python train.py --d_shared_expert=0 --moe_layers=[1, 2, 3, 4, 5, 6, 7, 8, 9, 10, 11, 12, 13, 14, 15, 16, 17, 18] --routed_scale=7.86 --balance_loss=0.00943 --init_std_router=0.00616 --vocab_size=2048 --norm="rmsnorm" --norm_eps=1e-06 --optimizer="adamw" --lr=0.00271 --beta1=0.9 --beta2=0.95 --seq_len=512 --dataset="wikipedia_en"
Below are experts of layer 9 (counted from 0) of a mixture-of-experts language model. Rows are named router (the router's row for the expert), gate (a neuron's input weights, with its number), up (a neuron's input weights, with its number) and show model dimensions 0-191. Each number is 128 + 32 x the weight over its row's rms, rounded and kept within 0 to 255.
Before each expert's rows: a language model's description of what the expert responds to. This comes from a sample of Wikipedia text that the model never trained on.

# expert 3
Description: Periods, semicolons, line breaks and section markers such as == that close sentences, list items or infobox lines before a new heading.
router [ 96 170  57 159 152 132 210 133 118  22 152 111 102 180 138 158 140  99 119 140 183 154 119 176 118  60 112 133 146 142 115 136 130 109  98 127  94 163 176 122 100 114 161 177 159 121 177 161 187 109 111 143 119 105 118 114 163 139  95 111 172 147 168 136 180 159 162 115 127 155 126 127 114 165 114 148 105  80 144 122 111 114 134 160 141 140  97 164 108 165 186 147 148 157 118  79 143 128 126 157  86 152 151 131 159 137 122 134 143 183  90 167 134 154 204  96 137 151 109 129 152 144  97 135 108 116 134 117 134 100  84 138 132 141 179 120 152 130 165 122 109 139 154 138 151 184 119 148  69 149  98 188 105 153 146 111 160 129 138 124 176 134 148 142 180 137 195 125 137 114 138 161 161  57  38  90  87 158 200 188  65 112  93 126 149  94 145 136 129 206 139 147]
gate0 [ 72 147 159 155 100 102 133 133  81 153 118 125 105 171 138 119 120 130  95 149 145  73  91 103  83 187  43 182 131 112 177 183 162 136 142  81 139 151 118 149 113 100 137 147 128 149 151 132  88  56  88 179 163 171 140 163 118  84 110  96  96 131 127 127 124 128 217 140 153  70 122 111 122 110 201 119 119 104 194 125  97 132 124 132 116 179 185 102 187  91 169 148 153 119 150 115  83 108  81 123 137 133 151  88 135  68 125 144 161 110 128 163 128  86 101 148  55 121 194 146 110 141 120 119 160  50 120 127 114 134 168  65 139  86 127 159 129  98 135 134 138 166 124 132 133 101  81 117 134 106 150 150 157 120  82 112 179 103 165 147 140 178 107  94 177  78 128 156 111 153 159 111 158 150  87 115 166 135 120 121 102 144 103 114  84 137  59 123 190 168 113 109]
up0 [ 94 150 165 145 126 117  58 130  69 108 174 150 129  92 164  79 153 168 166 123 134 132 158 106 160 158 114 129 124 105 178 131 118  95 137 118 181 184 169 158 142 122  79 162  88 128 153 202 134 126 174 116 116  99 156 185 115 125  68 125 228 155 150 118 119 147 117 131 103  80  66 120  86 131 150 102  91 170 132 144 125 105 161 118 112 131  98 111 146 122 141 130 137 154 104 110 120  95 110 189 185 164  99 109 178 153  88  88 167 124 150 171 139 114 167 124 141 171  92 168 119 103 148 151 105 149 119 120  71 164 173 151 108  78  84 142 175 173 144 182  95 128 191 103 131 108 125 166  96  69 122 139 119 112  86 146 109  79 100 114 155 147 176 166 171 117 109 141 175 122 155 124 142 156 137  87 142 145  94 181 208 144 173 142 121 119  95 131 153 104  79  62]

# expert 14
Description: Lowercase "d" of "date" after Release, digits in years, percentages and unit numbers, and field values like Region, plus "owever", Cup, District.
router [127 127 164 100  78 108 102 117 166 154  70 134 172 138 151 164 122 140 163  57  94 124 161 110 208 157  85 138 144 114  45 123  67 149 172  91 178 122 111 107 159 131  94 102  90 106  87 137  94 120 105 171 111 180 141 147  84  89  91 121 129 119  88 143 112  95 119 141 123 156  99 119 124 152 116 104 156  75 113 172 112 124 180 128 104  92 107  97 156 122 146 105 110  91 190 138 137 100 165  76 120  94 122 105 190  93 153 113 145 115 167 101  96 117 109 177 111 147 142 213  61 131 125  78 139  79 125 136 133 230 164 162 142  87  95 154 116 169  91 109 112 174 177 164 153  85 129 103 178 112 128  82 188 132 135 138 160 106 129  68 126 109 113 109 134 100 135  84  85 105 131 112  97 146 144  76 173 134 113  96 129 144 149 113 135 144 160 141 164  81 110 100]
gate0 [127  96  96 155 177 151  90 122 153 126  91 160 133 128 226 174 168 150  84 172 137 125 135 118 139 147 162 124 153 152 179 183  85 155 141 140 113 137  92 146  70 106 138 116  96 136 134 171 133 142 134 163 136 136 160 120 155 165 122 111 131  65 108 130  88 130 139 116 135 114  84 157 133 130 136 117  66 109 159  91  85 135  98 141 102 142 196 142  85 147  97 123  76 132 139  67 134 157 135 115  80 128 121 133 166 135 147 128  91 172 131 160 112 177 230 189 158 158 125 145 162 122 132  85 146 150  66 126 127 101 162 135 195 156  38 145 123  57 130 180 131 173  85 123 105 151 105 160  75 152 126 181 131 113 181 163 132 116 110 129 134 173 138 112  86 127 165 122  85  82 127  80  98 148 136 141 149 104 104  55 173 118  84 140 162  88 118 141 124 123 130  64]
up0 [111 145 181  98 156 140  80 157 144 122  69 141 116 118 120 117 120 129 126 152 182  68 176 123 187 144 205 142 127 138 160 127 170 139 130 120 128 118 163 131  85 139 135 104 188 142 136 150  67 175 130  89 125 120 109 147  78  97 126 137 156 132  60 155 162 158  92 107 154 140 114 125 105 113 126 101  81  70 143 126 146 104 183 124 142 122 165 117 146 120 117 111  96 150 105 162  55 115 134 127 219 109 170 162 128 143 111  97 109 153 184  94 150 113 153  94 101 152 124 172  97  99 128 173  45 130 144 129 125 103 131  83 133 123 105 182  56 141 136 123  86  85 163 149 152 102 153 151  85 141 160 135 194  69 165  94 114 121  46 133 153 137  94 168 138 156 119 118  78 158 123 113 162 141 130 138  91 166  91 124 134 160 247 135 134 123 155 119 130  85 169 112]

# expert 1
Description: The preposition with after a comma, plus mid-word suffixes like ing, ives, at and spaces before numbers in score tables.
router [125 104 185 116 107 148 111 120 106 160 136 194 130 132 153 151 113  55 109 169  84  92  39 131 150 159 135 127  99 190 131 169 109 179 178 135 168 130  74 143 156 105 137  81 131 127  97 130 117 162 157 153 121  93 169 165 110  84  94 129  97 136  93 129  98 137  65 170 151 106 105 157 133 108 125 139  83 139  99 139 127  69 159 114 170  97 143 134 162 127  84  94 123  53 156 177 143 112 148 121 154 117  70 101  59 169 107 135 154 108 169 135  85  88 117 149  74  81 152 162 103  75 154 172 128 118 124 125 129 163 119 149  94 109 136 100  73  85  58 152 160 134  98 115 114  75 166 132 112 147 170 115 164 194 102 168 121 155  94  88 109 133 131 113  56 148 138 125  86 131 111  79  97 153 153 174 154 101 100  98 172 167 123  76 111 161 114 100 122 100 160 110]
gate0 [ 66 187 114 133 112 105 170  88  84 104 148 133 128 126 110 110 154 152 152 177  94 101 189 122 119 148 171 121 159 101 126 131 147 121 113 102 160  88 182 114 181 140  85 113 134 144  85 152 112 138 190 162  61 146 101 141 120 142  97 138 147 123 172  54 164 101 159 114 168 118  99 118 136  58 154 108 139 110 116 118 114 120 129 119 124 139 152 216 147 107 102 213 129 140 159 150 122 138 144 147  96 143 128 121 181 144 151 139 104 121  91 189 102  47 123 114 123 128  95 109  95 101 109 106  91 119 124 151 151 182 141 114  79 126  76 141 135 151 151 108 108 161  23 118  89 122 168 151 172 135 166 142  68 138 138 149 148 144 134 119  71 142 115  99 207 136  27 179 137 144 130 187  52 123 119 131  88 116 143 123 122 152 146 139 153 103 167 129 112 133 124 100]
up0 [105 132 125 191 122 115 166 133 140 116  75 110 109 141  44 182 198 108 115 104 183 156  71 103 119 114 106 114 133 143 123 120 100 142 126 111 138 139 101 164 125  94 178 202  82 180 135  68 157 130 118 123 108 165  77  90  99 114 137 176 124 186 115 145 105 139 140 106 167 107 137 114 120 219 115 128  51 141 145 120 124 122 111 124 140  94  68  22 129 124 178 125 147  87  79 121  44 130  95  95 172 122  95 111 156 135  91 149 143 131 118 131 173 172 118 118 184 167 146 167 150 149 156 141 118 149 134  71 122 112 141 149 101 172 139 110  99 141 119 156 141  82 164 112 150 175 142 142  76  57 155 132 144  75 148 107 173  93  96 104 170 142  43 146 147 121 167 135 132 120 149 121 154 103 130  90 168 115 150 122 118 149 113  81 129 147 124 122 168 140 114 130]

# expert 15
Description: Of, in, to, by inside official titles and taxonomy lines, such as Minister of Finance and mollusk in the family.
router [145 113  26 113 186 109 173 214 116  95 126  98  90 128 100 126 157 107 122 144 165 123 145 123 132  77 101 175 147  83 173 124 117 108 104 103 136 172 125  92 101 130 143 139 125  92 124 180 143 154 152 163 134 116 167 126 130 108 144 110 173  94 137  98 188 117 152  86 111 124 117 101 101 158 125 120 125 114 181 151 153 155 107 108 144 120 121 167 131 120 142 111 136 147 155 105  97 132 162 160 114 133 200 135 105  88  83 118 149 163  77 132 185 158 140 114 172 130 134  82 105 132 144  87  93 165 143  88 135 136 131  91 138 169 186 124 138 153 130  81  97 109  99 159 152 148 131 153  87 106 137 134 125 113 155 122 153  78 122 170 178 188 123 124 184 125 151 184  80 130 117 166 191  92 106 100  55 142 231 186  43 105  97 141 158 133 164  75  69 157 130 136]
gate0 [117 207 161 122 106 127 210 121 135 109 172 139 101 170 125 127  78 143 156 117 105 165  98  88 129 111 113  97 135 190 102 117 146 133 171 104  99 158 113 182 136 140 104 154 129 122 153 128 140 150  78  73 140 101  99 148 114  81  78 170 119 116 114 115 126 182 160 175 129 114 131 198 137 170  99 149 123  60 102 144 105 129 132 107 121 118 129  89 129 141 169 118 100 170 142  57 159  78 118 201 143 145 168 174 141 119 100  91 124  60 195 103 113 112 116 124  36 127 195 127 129 163 113 109 118 148 135  99 107 143  94 210  97 169 129 118 148 187 135 167  93 128 177 163 106 110 107 143 130  96  86 197 104  73 164 139 121 118 124 132 195 123 109 167  91 172 184 104 165 146 153 115 100  95 115 165  89 162 105 105  91 132 120 153 128 117 122  91 145 119 122 108]
up0 [123 112 158 121 121  94 178  62  95 125 109 167  88 124 150 119 158 107 104 147 111 205 129 145 146 138 110 143 151 135  63 198 109 115 156 157 137 126 131  87 157  96 161 125 155 135 158 123 120 107 151  90  92 108 143 154 168 152 204 108  88 114 147 127 109 173 143 155 168 201 162 164  95 184 151 170 120 118 107  79 166 156 160  69 150 135 123 120 119  99  91 143 142 114 154 149 189 118 147 103 163 151  74 167 139 210 175 141 138 132  92 104  85  86 149  95 158 177 165  90 178 131 107 105 193 121 144 151 140 142 122 105 144 137 135  65  98 159 158 192 166 155 140 141  90 145 100 176 128 137  85  98  63 123 134 110 123  78 167 157 112 115  58 110 127 171 106 192 114 127 123  69 116  93 132  92 154 141 199 147 132  96 129  98 154 132 126  89  83 139 118 130]

# expert 2
Description: Digits in years, scores and figures, plus table pipes after column headers like Pld, and name pieces in sports tables.
router [157 120 173 182 115 114 103 115 196 146  82 146 165  92 164 106  83  74  94  88 117 129 124  96 147 159 179 113  97 145 197 150 101 146 140  98 137 104 106 131 105 126 175  76 112 137  92 109 136 111 128 123  44 155 104 138 105 115 113 150  95 136 124 177  87 100 125 162  96 122  84 153 162 137 105  67 182 137 126  90 106 101 151 151 132  95 168 125 104 105 110 131 155 114 118 177 122 156 134 103 121 141  93  54  80 116 100 142 107  62 119 138  82 101 122 151  79  71 184 110 127 157 139 122 178  83  36 194 117 174 152 104 102 109 127  94 111  91 121 143 171 162 115 103 184 109 160  72 149 159 148 108 122  85 109 191  82 191 143  99 118 145 100  83 102  84 118  88 141 138 130 104 113 140 141 139 168 113 128 107 156 118 147  58  91 135  99 103 162 122 175 156]
gate0 [ 90 128  84 120 129 136 122 186 126 149 142 142  90 102 101 153  93 191 158 119 110  71 187  60 145 122 148 150 115 141 161 130  89 151 171  89 130 202  60 115 134  39  88 163  77 206 113 181  87 131 134 142 127  60  81 135 126 107 138  92 158 101 151 135 102 126  80 137 126 115 165  94 128 123 145  76 140 190 124 170 105 147 163 100 109 120 115 153  73 142 135 133 168 109 172 132 174 173 168 114 156 156  94 132 172 149 155  96 153  88 118 135 183 108 146 140 111 148 119  72 118 141 114 164 191 153  84 143 130 152 127 109 103 160 117 167 110 148  96 121 112 176 116 126 148 103  64  95  71 149  92 143 135  74 173 105  70 164 113 176  79 146 123 148 149 181 148 139 132 109  82 120 126 145 160  81  80  98 106 156 142  99 116 165  94 147 131 130 144 133 101  92]
up0 [208 138 116 137 152 143 154  76  77 116 139 119 141 133 161 125 161 118 100 158 106  93  94 131  73 166 104 116 185  99 117 103  96  81  99 129  86 122 175 101 162 131 170 155 187 109 134 149 147 116 132 109 101 186 170  76  97 100 133 190 139 196  71 106 144 127 152 158  95 122 118  94 144 131 158 158 124 124 164 150  95 161 161 143 115 176 114 109 153 125 124 130 120 133 101 121  82 151  61 170  64 171 143 109 146 128 134 169 175 164  97 156  53 116 107 147  99 146 120 137 159 101 178  50 138  79 142 121 125 160 112 108 133 134 128 157 143  99 110  98 134  98 153  74 114 144 146 112 179 165 149 127 143 234  95 150 123 101 156 159 179 122 103 111  85 168 121 130 139 134 148 136 138  86 124  49 227 163 147 113 101 150 149  85 157 129  88 102 137 130  93 129]

# expert 9
Description: Tokens inside sports and chart tables such as digits, ENG and position, plus capital-letter word starts like O, I, A.
router [136 127 158 178 104  90 112 109 113 146 146 134 155 131  93 116 141 154  96 128 107 148 126 115 140 148  95  68 140 140 114 129 135 131 143 117 133  98  95 139 173 196  93 106 102 131 116  92 152 119  47  53 156  76 111 159 106 202 108 167 141 109 144 147 109 106 116 179 177 106 193  93 119  84 119 153 131 148 104 150 191 120 118 130 117 178 145 110 147 125 113 102  72 106 136 158 111 149 124 151 182 120 145 150 119 123  68 105  79 161 162 146 160 139  86 155 120  92 142  71 120 109 183 162 176 100 193 158 159  83 121  96  87 104 155 108 117 144 144 133 116  97 149  92 107 161 103 177 161 116 145  84 138 120 109 177 138  69 148 109  95  68 102 205 155 125 116 124 137 157  79 162 127 160 151 134 150  47  98  91 117 184 117  49  65 175 135  93  88 118 166 101]
gate0 [ 80 189 130 139 115 128 167 143 119 114 118 187 176 137  62 124 137 112 106 172  83 136 146 117 103 172  94 161 138 139 152 143 162 141 120 113 146  62 170 140 155 100  94 110 171 105 166 130 115 148 148 114 122 107  75 104  94  81 136 154 102 115 165 140  95 102 128  52 163  93 169 137 114 113 112  89 121 106 145 145  82 137 102  92  79  97 112 155 182 132 102 150  96 140 128 131 111 112 124 116 153 130  76 188 141 109 120  92 109  94 166 174 116 151 112 118 123 117 126 158  74 174 145 192 113  49 169 147 104 151 100  80  56  96 153 144 108  97 111  90 143 129 209 132 155 112 126 139 138 130 151 111  72 179 167  66  63 216 133 142 113 173 125 131  89 104 154 127  93 157 154 143  78  88 130 179  69 154 115 123 160  96  98 130 116 175 175 122 186 125 133 136]
up0 [174 133 235  78 126 104 187 137 112 154 137  70 128 115 181  79 117 123 143 140 128 137 137  89 112 183 124 179 153 115 140 157 149 139 146 158 150 132 117 121  73 112 112 127 142 122 141 114 122 113 124  84  71 159  88 194  86 112 114 151 124 103 108 192 125 165 129 137 157 156 110  56 105 146  94 128 158 108  93 165 153 115 220 160 172 133  93 104 176 183 146  36 122 127 103 132 104 183 106 144 118  98 132 139 133 127 109  77  87 106 104 121 178 132  83 152 126 133 135  80  95 110  95 106 138 142  50 168 120 103 123 139 142  99  96 132 116 144 132  55 115  88 104 116 145 152 201 146 123 128 139 110 127 132 122 139 133 112 103 132 102 120  86  70  99  80 105 126 211 113 108 177 131 119 100 141 104 167 130 154 173  74 118 135 137 137  89  61 106 168 109 157]

# expert 6
Description: Closing quotes and commas in title lists, colons after infobox fields like Spouse, numbers in birth dates and ranked result rows.
router [160 106 145  98 102 166  99 123 142 137 105 131 128  74 120  76 183 170 188  77 108 137 150 104 125 137 149 152 113  98 131 107 177 151 134 164 156  59 132 132 119 146 100 118  73 138  90 111 102 131 124 143 126  83 109  79  88 124 183 126 113 120 124  98  90 140 155 148 108 109 143 138 137  76 131 153 139 185  70 156 150  70  76  83 100 146 176  79 113  86 148 169 139  89 185 125 146  91 161 126 175 143 147 110  97 116 142 108 131 123 134  73 105 100 121 146  74  95 101 149 117 119 117 209 170  86 152  51  95 191 147 138  79 148 126 177 110 179 134 147 161 117 125 119 138 131  94  67 174 124 132  92 101 121  58 124 114 119 152  83 138 112  80 166  91  67 163  86 158 127 145 132  86 142 123 156 156  87 111 107 139 176 148 106  63 116 136 200 182 102 130 145]
gate0 [113 121 114 111 173 128 140 190  93  93 152 122 132 160  89 107 156 101 135 140 163  91  60 170 101  92  95 179 162 141 170 108  76 114 119 112 121 118 174 166 149 116 136 141 193  97 156 127 146 130 130 125  95 128 136 132 188  70 108 118 155 128 123 142  82 151 163 177  53 209  83 122 120 159 165 116  81 125 127 155 128 171 164 156 163 135 183 112 151 168 100 195 141 152 124 150 114 109 127 182 116 108 113  82 169 142 165  84 105 225 107 145 143 157 182 122 163 121 164 108 139 137 157 190 142 118 154 101 112 114 119  89 123 148  82 130 100 151 147 105 107 109  97  95 104 113 120 133  77  90 125 130 121 144 104 124  96 120 150 187 157  89 159 102 117 105 127 112 106 125 129 102  90 163 110 148 198 184 149 133 177  23 103 195 128 173 153 134 101 110 118 133]
up0 [135 113 158  92 181 128 159 150 133 137 111 133 197 146 144 150 112 163 110 175 119 128 154  95 140 184  66 112 150 169  78  90 123 147 103 142  85 147 134 147 152  83 146 201  81 108 104 135 180 173 139 137 114 158 144 124 187 131  99 134 143 133 109 165 152 161 129 126 146 158 160 119 100 142 147 126 143 111 167 190 136 142 136 191 123 120 125 105 147  75 139 213 148 116 183  72 112 135 235 106 111 116 186 138  95 157  99 103  80 146 120  94 156 164 122 120 141 101  94  95 131 135  97 108 142 139 170 112  58  98 167 136 169 105 119  86 100 115 191 167 127 126 143 127 149  65 108  97 172 108  95  70 109 134 133 104 120 129  91 142 143 143 110  84 117 146 110 145 196 122  95 126 184 141 111 159 178 163 145  87 128 100 199  70 147 134  91 123 120 156 189  85]

# expert 11
Description: Bullet points in infobox area lists like • Total, and accented letters in Central European names such as š, ř.
router [164 178 136  87 123 124 109  98 186 139 148 157 156 112 139 100  70 163 138 107 106 127 119 100  90 164 189 114 177 148 128  91 117 151 188 130 166 107 133 163 139  87 128 120 105 119 105 113 107 115 153 106 162 173 100 131 135 174 107 136 110 118 100 127  96 117  97  93 183  83 149 136 149 127 179 123  86 107 131  78 205 148 154 128 113 160 121 107 203  45  84 115 182  90  97 129  83 130 109  55  95 114 136 160 115 177 167 133  97 118 108 121 125  94 114 133  81 117 120 158  97 109 120  94 118 107  71 167 188  34 144 154 153  90  66 130 143  98 131 145 139 114 126 116 127  92 199 183 139 105  97 121 144  69 130 121  85 116 113 137  78 103 116  90  84 171  80  88 152 143 187  69 116 158 154 165 148 101  97 121 146 150 173 152 123 117 113 130 139 133  72  87]
gate0 [214 136 165 128 163 210 119 194  99 178 144  98 147 133 183  83 185  82 170 100 148 142  69  87 132 106 169 127  95  94 136  78 171 153 105 170  82 103  59 124 139  73 157 156 129 158 137 149 159  86 150 112 132 130 105 112 138 111 111 151 141 119 118 168 205 132 130 102 117 202 120 152 144 142 118 115 169 138 118 114 182  94 140 153  94 156 114 163 123 211  96 128 113 105 118 109  59 152 165 115  94 100  27 123 104 168 114 104 119 171  68 105 165 131 189 101 161 118 129  88 120 176 170 112 105 141 124 123 117 133 159 112 134 128  98 104 128 151 141  79 130 134 110 169  95  97 108 105  83 123  70 131 161 126 101 145  80 130 138 124 123 148 148 158 108 140 126 151 140  80  85 109  60 120 179 141 123 138 145 129 167 101 131 125 164 132  81 102 115 106 154 125]
up0 [121 143 102 175 118 126 126 167 121 155 139 137 138 145 121 138 124 115 140 103 109 169 127 110 104 125 170 121  95 114 151 126 113 138 153 114 121 142 108 156 121 151  89  87 163 129 170 138 192 164 125 158 140  74  92  99  29  92 145 118  75 127 130 165 137 142 155 145 183 148 155 161 122  78  98  98 171 149  96 109 156 131 120 194  87 111 107 128 111 149 123 146  89  95 123  81 154 150 151  96  89 174 138  85 132  78 100 213 117  83  99 125 119  98 148 131 145 112 167 118  99 105  98  66 153 193  83  48 151  72 174 131 106 109 161 148 103 120 160 165  75  89 133 114 143 188 144  87 126 160 122 127 120  66 150 201 169 100 130 134 105 124 176 147 159 122 153  78 123 109 124 169 167 128 174 145 154 102 103 135 190 124 114 118  98 100  47  97  91  70  62 103]

# expert 5
Description: Opening pieces of split words and names after of, was or to, such as con, s, T, Dec, plus table pipes.
router [157 106 132 113  85 141 103 106 130 150 108 146 149  91 171 104  85 182 109  99  76 129 107 162 136 156  92  81 113  88 105 128 139 125 136 122 123  86 128 149  57 118 145  94 163 174 132  80 112 148  92  88 168 129 180 132  78 101 103 150 116 139 102 140 109 121 116  86 159 129 102 147 147  90 111 133 174 128  94 128 169 109 158  93 107 123 143 120 175  84  96  88 124 104  52 147 157 125 108 141 143 124  89 150  79 131 199 104 129  80 156  50 135 131 107 141 127 158 167 167 120  75 140 132 152 111 126 180  94  85 157 171  96 119 118 148 112 103  90 171 110 124 109  78  93 104 156  70 165  94 131 114 154 123 134 118  76  92 151 151 112 104 173  83 105 105  80 154 164  63 122  81  85 154 141 180 169 105 108  83 155 166 181 198  77 164  86 161 197 118  90 174]
gate0 [126 139 186 182 149  64 139 133 131  89 169  87 168 153 151 120 119  74 118 145 152 124 128 146 144 183 118 163 141 129 114 121  75 105 121 119 100 154 141 203 146 160 150 145 139 135 172 191  99 109  95 176 156 118 123 172  77  87  93 119 186 176 148 158  98 180  92  94  96  98 110  99  99 122  84 135 130  96 135 120 110 104 113 182 126 151 205 150 166 138 133 114 134 119 121 129  90 149 118 174  91  52  66  97 114 131 125  97 134 143 173  79 109  94 213 128 148  91 130 133 125 169  85 154 142  79 190 205 137 101 108 133 134 126  88 102 140 151 180 164  77  90 119 170  81 106 129 116 136  81 165 193 160 124 123 135 148 139 139 150  92 115 103 125 150 125 147 104  90 168 133 109 123 146  99 155 189 120 129 125 114  89 113 137 178  75  71  86  91  98 149 127]
up0 [121 172 155 181 138  56  85 115  86  93 107 108  64 137 117 115 127 123 140 161 183 125 134  98  71  95 110 105  62 146  90 113 129 139 169  72  79 155 103 113 131 138 110 100  78  96 145 129 132 149  82 133 193 117 183 169 126 137 149 125 167 155 169 158 112 110 185 130  86  54 125  81 113 181  73  84 140  95 143 146 119 128 122 154 103 161  76  82 116 108 119 130 163 120  84 133 130  54  91 142 147  94 113 133  97  79 121 123 140 130 168 144 141 123 158 109 141 158 149  59 120 139  68 169 103 142 177 139 159 121  66 196 160 165 109 129  70 130 153  64 118 108 133 135 101 140 139 107 109 107 114 110 149 180 119  98 112  95 104  91  92 122  72 174 173 140 138 110 129 129 118 128 110 125 212 171  77 109  93 117 130 176 123  94 116 150  99 175 132 106 162 127]

# expert 10
Description: Colons after infobox labels like Principal or Headquarters, common nouns like town, school, system, world, and name pieces like "land", "eb".
router [ 97 136 148 104  96 144 110  75 116 154 129 134 158 129 170 145 146 162 136  94 103  64 183  88 110 166 192 108  62  72 110 124 173  65  87 152 177 114 106 166 178 162 140  76  61 111 123 107 119  51  98  79 168 145  57 150 114  92 150 147 127  95 155 152 113 150  99 112 112  81 129 130  97 108 193  99 157 136  97 125  71 130 149  80 133 108 154  90  95 113 131 128  94 103 168 148  74 143  94 105 153  87  99 135  97  94 150  88 105 105 152 105  84 117  95 183 140  83  78 162 107  72 123 168 175 139 146 130 106 127 151 136 143  91  77  89 113 141 104 160 167 166 143  75  98 125 127 131 145 104 193 129 124 197 129 153 114 145 118  76 119 101  84 117 129 125 144  97 166 169  92  96 106 139 142 190 129 132  89  91 113 151 175 163  96 162 120 115 148 114 125 120]
gate0 [113  89  92 119  98 140 188 111 128  65 155 141  45 130 127 131  86 178  94 144  75 151 207 117 145 132 156 128 164 110 159 134 112 145 166 171 138 162 122 185 114  95  67 113 127 144 149 189 142 158 130 126 136  84 135 177 160  85 163 127 114 118 127  86  52 154 121  86 143 112 187 147 173 132 127 124 148 128 110  77 136 153 129 211 147 113 101  78 160 197 116 154  97 112 162 157 141 157 145 156 150 134 113 136  62 115 138 161 163 191 150  85 157 123 156 106  98 111 135  67 130 185 143  95 114 120  89 136 166 161 145 139 133 164 187 109  69 190 123 175  84  89 127 142 127 136  96 188 149 100 173 130 122 121 147 145 156 155 145 139 107 171 173 160 159  89 125 127 119 167 160 124  84 132  73 103 109 118 139 118 130 166 106 162 141  94 100 174 163 164 146 136]
up0 [137  91  90 152  38 129 105 165 109  72  47 133 154 137 161 165 153 111  80  92 170 196  77 140 125 132 113  95 136 157  95 158  84 174 191 169 144  91 133 159  86 125 183 128 146 131  85 125 159 176 124 102 122 140 135 133  65 141 166  98 157 138 130 114 115 112 139 119 134 137  91  87 124 165 103 154 146  84 169  92 193  62 126 164 111 157 132 147 112 103  64  93 137 123 104 138 117 146  43  83 109 121  99 147 136  99 104 174 132  65 106 165  94  93 149  94 146 140  90 130 123 171 114 150 104 132 167  75 114 184 110  59 124 108  94 130 125 126 110 122 106 156 102 134 177  93  87 131 161 125  91 130 128 115 136 156 187 178 142 179 166 100 106 109 165 158 146  85 137  94 101  90  99 144 122 151 104 114 102  97 109  83 138 152 183 119 132 146  73 154 145 158]